{"num_hidden_layers": 10, "hidden_size": 384, "n_experts": 16, "experts_per_token": 2, "d_expert": 176, "d_shared_expert": 0, "hidden_act": "tanh_gelu", "moe_layers": [0, 1, 2, 3, 4, 5, 6, 7, 8, 9], "router_score": "softmax", "normalize_top_k": false, "routed_scale": 2.83, "balance_loss": 0.000347, "balance_bias": true, "router_z_loss": 0.001, "init_std_router": 0.0137, "lr_router": 0.000437, "num_attention_heads": 3, "num_key_value_heads": 3, "head_dim": 128, "vocab_size": 8192, "norm": "rmsnorm", "norm_place": "pre", "norm_eps": 1e-05, "positions": "learned", "qk_norm": false, "attn_scale": 0.0884, "tie_word_embeddings": true, "parallel_block": false, "init": "trunc", "init_std_qkv": 0.0222, "init_std_o": 0.0222, "init_std_up": 0.0222, "init_std_down": 0.0222, "optimizer": "adamw", "learning_rate": 0.00119, "beta1": 0.9, "beta2": 0.98, "weight_decay": 0.15, "lr_head": 0.00858, "max_grad_norm": 1.0, "warmup_steps": 314, "schedule": "wsd", "decay_fraction": 0.623, "decay_shape": "linear", "final_lr_fraction": 0.1, "batch_tokens": 32768, "max_seq_len": 512, "doc_mask": true, "train_tokens": 250100000, "max_steps": 7633, "dataset": "wikipedia_en"}
Below are experts of layer 4 (counted from 0) of a mixture-of-experts language model. Rows are named router (the router's row for the expert) and show model dimensions 256-383. Each number is 128 + 32 x the weight over its row's rms, rounded and kept within 0 to 255. Numbers have three digits each.
After each expert's rows: a language model's description of what the expert responds to. This comes from a sample of Wikipedia text that the model never trained on.

# expert 11
router:117135062120107114131143139154152146107057094120148090121108113090153146139108146179083149145121078112148136096090087130170128159150182118066148162109175102142192146109093099100074145102113109102127164089111133100120117129104104140138166127139167102128120164125090170098161120142140130144163103091120171093105193130128087109140144129138095150144119104141150114158058119165110134150090
Description: Conjunctions, comparatives and pronouns in stories about people, such as like, when, after, than, if, him, plus first names like George, John.

# expert 13
router:148110082094127024164128080149166145143126118087128064085091105178142140146139108199122181141152114125123171092069138148138173092131138104081110131119127129156135163115136139073123135122165168098152139076099114116109120121120126106095112113142124118091112157134109183115094128083109093100171170084061115056106174193163112113095127168170120104148086148182113057135125107117123129128085
Description: Start of table rows and cells, row numbers and years right after a pipe, section markers ==, and football position codes like DF, MF.

# expert 3
router:182110118125153051134127159141131123100088156118156106069109110167154108124169160203139174131098073083141125116115137138132182130116129088082142154115120101096177156128072145094126144051106154092151158048117147137110099131112072131128177114152131122123154195196111158125148131047156127120148146100141131089168152133110103135094085161152163103180056148148106124174110111135100140148138
Description: Pipe separators and other dividers (semicolons, slashes, dashes) inside data tables, mostly after a number or name: 89 | 0, 1962 | 3/3.

# expert 9
router:133124087123081102156162083169125100118119132068153118119206140170110117149105155152059168095171141168140166134095104119178153126136174114134068102073148101152179117107105118079121152097137181110136101065118134140133123106128152141151138106188216069117142113138144141094130149104173130185130107107151152112145190152138134133126137104194093083135105122144121077217097101177154138137062
Description: Verbs and past participles after was, were or is, often before by or to, as in census lines "were made up of", characterized, released.

# expert 14
router:123148110153145046144124146144184166039061160126118085100160127209120089118125131156129164114093099152139155070094131204156193145127159042103120140127105088113137183135090142112109164121122123064159130043123131159096110150081081114112163146132106156135096171165111139106163123108150151090087126120156117099099163117160133124121130132153092130106061145156110130167141100143158141168090
Description: Single letters or consonant clusters opening foreign words and names, especially Scandinavian, Germanic, Slavic or Thai (Sch, Ko, Ka, Göte Gå-ård).

# expert 10
router:083141143086148061151145131187122113109122111115156111057129141191099164171171103225078191138165099155185121095114130144176133146114158136111123107125121063067120135103148110108100157168141173105156108137178109116117129155105062097177153081143097121117193116139135146118137173075097125134118181087125167079111139134126078163112112111166046127106062156210131089178097075121112141176136
Description: Field labels at line start in infoboxes and taxonomy lists (Class, Born, Location, Genus, Preceded), plus pieces of chemical names and code strings.

# expert 0
router:151134115093100097176177125142142146096086110122150096103128135208146179154189159130065133127154066099151144064126106118142175157120149088132156092129090102201133165171069110129122149108142150112168126119139105112083106132110077142083157112133164126118137162177128183144143156119095112149102149111103112068088120167181117176072074100166072104140104042134103092131093087093150126118129
Description: Closing suffixes that finish a word, such as -ing, -ation, -ist, -ity, -shire, plus whole nouns like film, album, team, role.

# expert 2
router:171155121103058036107084104134174141104118147155120126087083083181122158146160124176084159164076087146157130081113110112135123118116131119110130177119108104089142172085085131105129145136121164071177163072124097094124057090142105143120131149171145106134132161111142154122165143079085109080146108084106156057106115149157137174099146151189114123129110153121119109147079087067142164119138
Description: Final s after an apostrophe or stem (Tolkien's, boss, Was), plus short syllables of Japanese, Chinese and other foreign names (ji, shi, Tak).

# expert 12
router:186207125068100070143142140131149161133107095137080115103129075176135137150114118167080110196158086147123184070123155157175135172130163129139146116147138108136167106130139139079144138166107142082171148155173139100114094116148104146070103114171093095077095108114128198111094171074093127124114129095095094124093161129177128151138122104188069139154082132202168124090114088131116114126095
Description: Prefixes and the piece right after a word start, such as Comp-ari-son, dis-ap-pointing, re-vol-ting, un-wieldy, and section words like See also.

# expert 7
router:138163092109125133120134161165137122134080175134138049113053118123155156165151093158062143114089101119164073103142096156124142174139141081107152101117171142158184161158115136111120136137068107102146143123119169132108119151099113138141113121125154081153150137150162153096180093067122111124059112107050094129091149116146110107126081146151042152120090121128097084132096114142125110114171
Description: Articles, conjunctions, auxiliaries and pronouns in running prose: and, the, a, was, he, and which opening a parenthetical clause.

# expert 1
router:142100121157083097197143140138111145121133108161134090062149096161174106148148162200144148100169127170191155165123115134140203140153134133113147137045078129126112144122117110085138147090148148147130086063122118133090138132147158090166183127151139102116186138113148177160118111080123130122128159132103138105105170155155130158131075103129125144148129175190123092153081101160111089123107
Description: Prepositions in running prose, especially of, in, for, from, at, linking a noun to its complement: National Register of, death in, heart of.

# expert 6
router:166129129120135063109120123134123138118141168139163122042131106139172109129156130162077174131084085132129154139142081120119122181120124076082104140131115089182136205146100116143111154119126124089157132053105135143061151139100149150133194100154161116187099085134089148141159107099128154115173105080069166106130155093110116116101116128180095110137133128133113110145072127151082149166150
Description: Digits, commas and pipes in sports and results tables, especially prize money and measurements ($35,000, €42,500, 1.89), plus words like including and born.

# expert 4
router:144118126109108041121195127147149140124138110117151101109098063186146121145161155201123174104131097130156147113104104140127154128130148122097079099146169083134168177125112128113116138091126140063107144118126125127064073136091095132052178099138138175130133123122167143161127102100184148169130155114142102081149132164135134113106118091116115086160084154195157067190139068074151163116094
Description: Middle and end pieces of proper names, especially sports teams, places and leagues, such as Canucks, Royals, Serie, Burkina, Czechoslovak.

# expert 8
router:150117050123151084150114135162113118095127132093130107131113150114181182134117107193091162180137046088123206088065097132175164145142141091126143153068116118113184198185138122104085144074138111097143158092082206092162073137056118085112133136124135094151097211174145165117103083140153101132160129109094140073121149160155088117145130172102104156162109127174097076142082129159153137108089
Description: Month names, year digits and the comma after a date or introductory phrase, such as On October 10, 2007 and In 2019, he.

# expert 15
router:122101121137130064170136103124135181122137131132122136131113100162123131154125155150105174091155101092191149087132136167149140167139113126125073138126176082119182164110147087124139124081124139109116186126124154128118121097081083157139176132134147105143173166098128178179132126115147079086114106095145076104148199177115118135140104123157134133166099140153102127189102118080109143124141
Description: Word pieces and short word starts inside names or compounds, such as re, c, short, Fin, vel, u, plus = in title headings.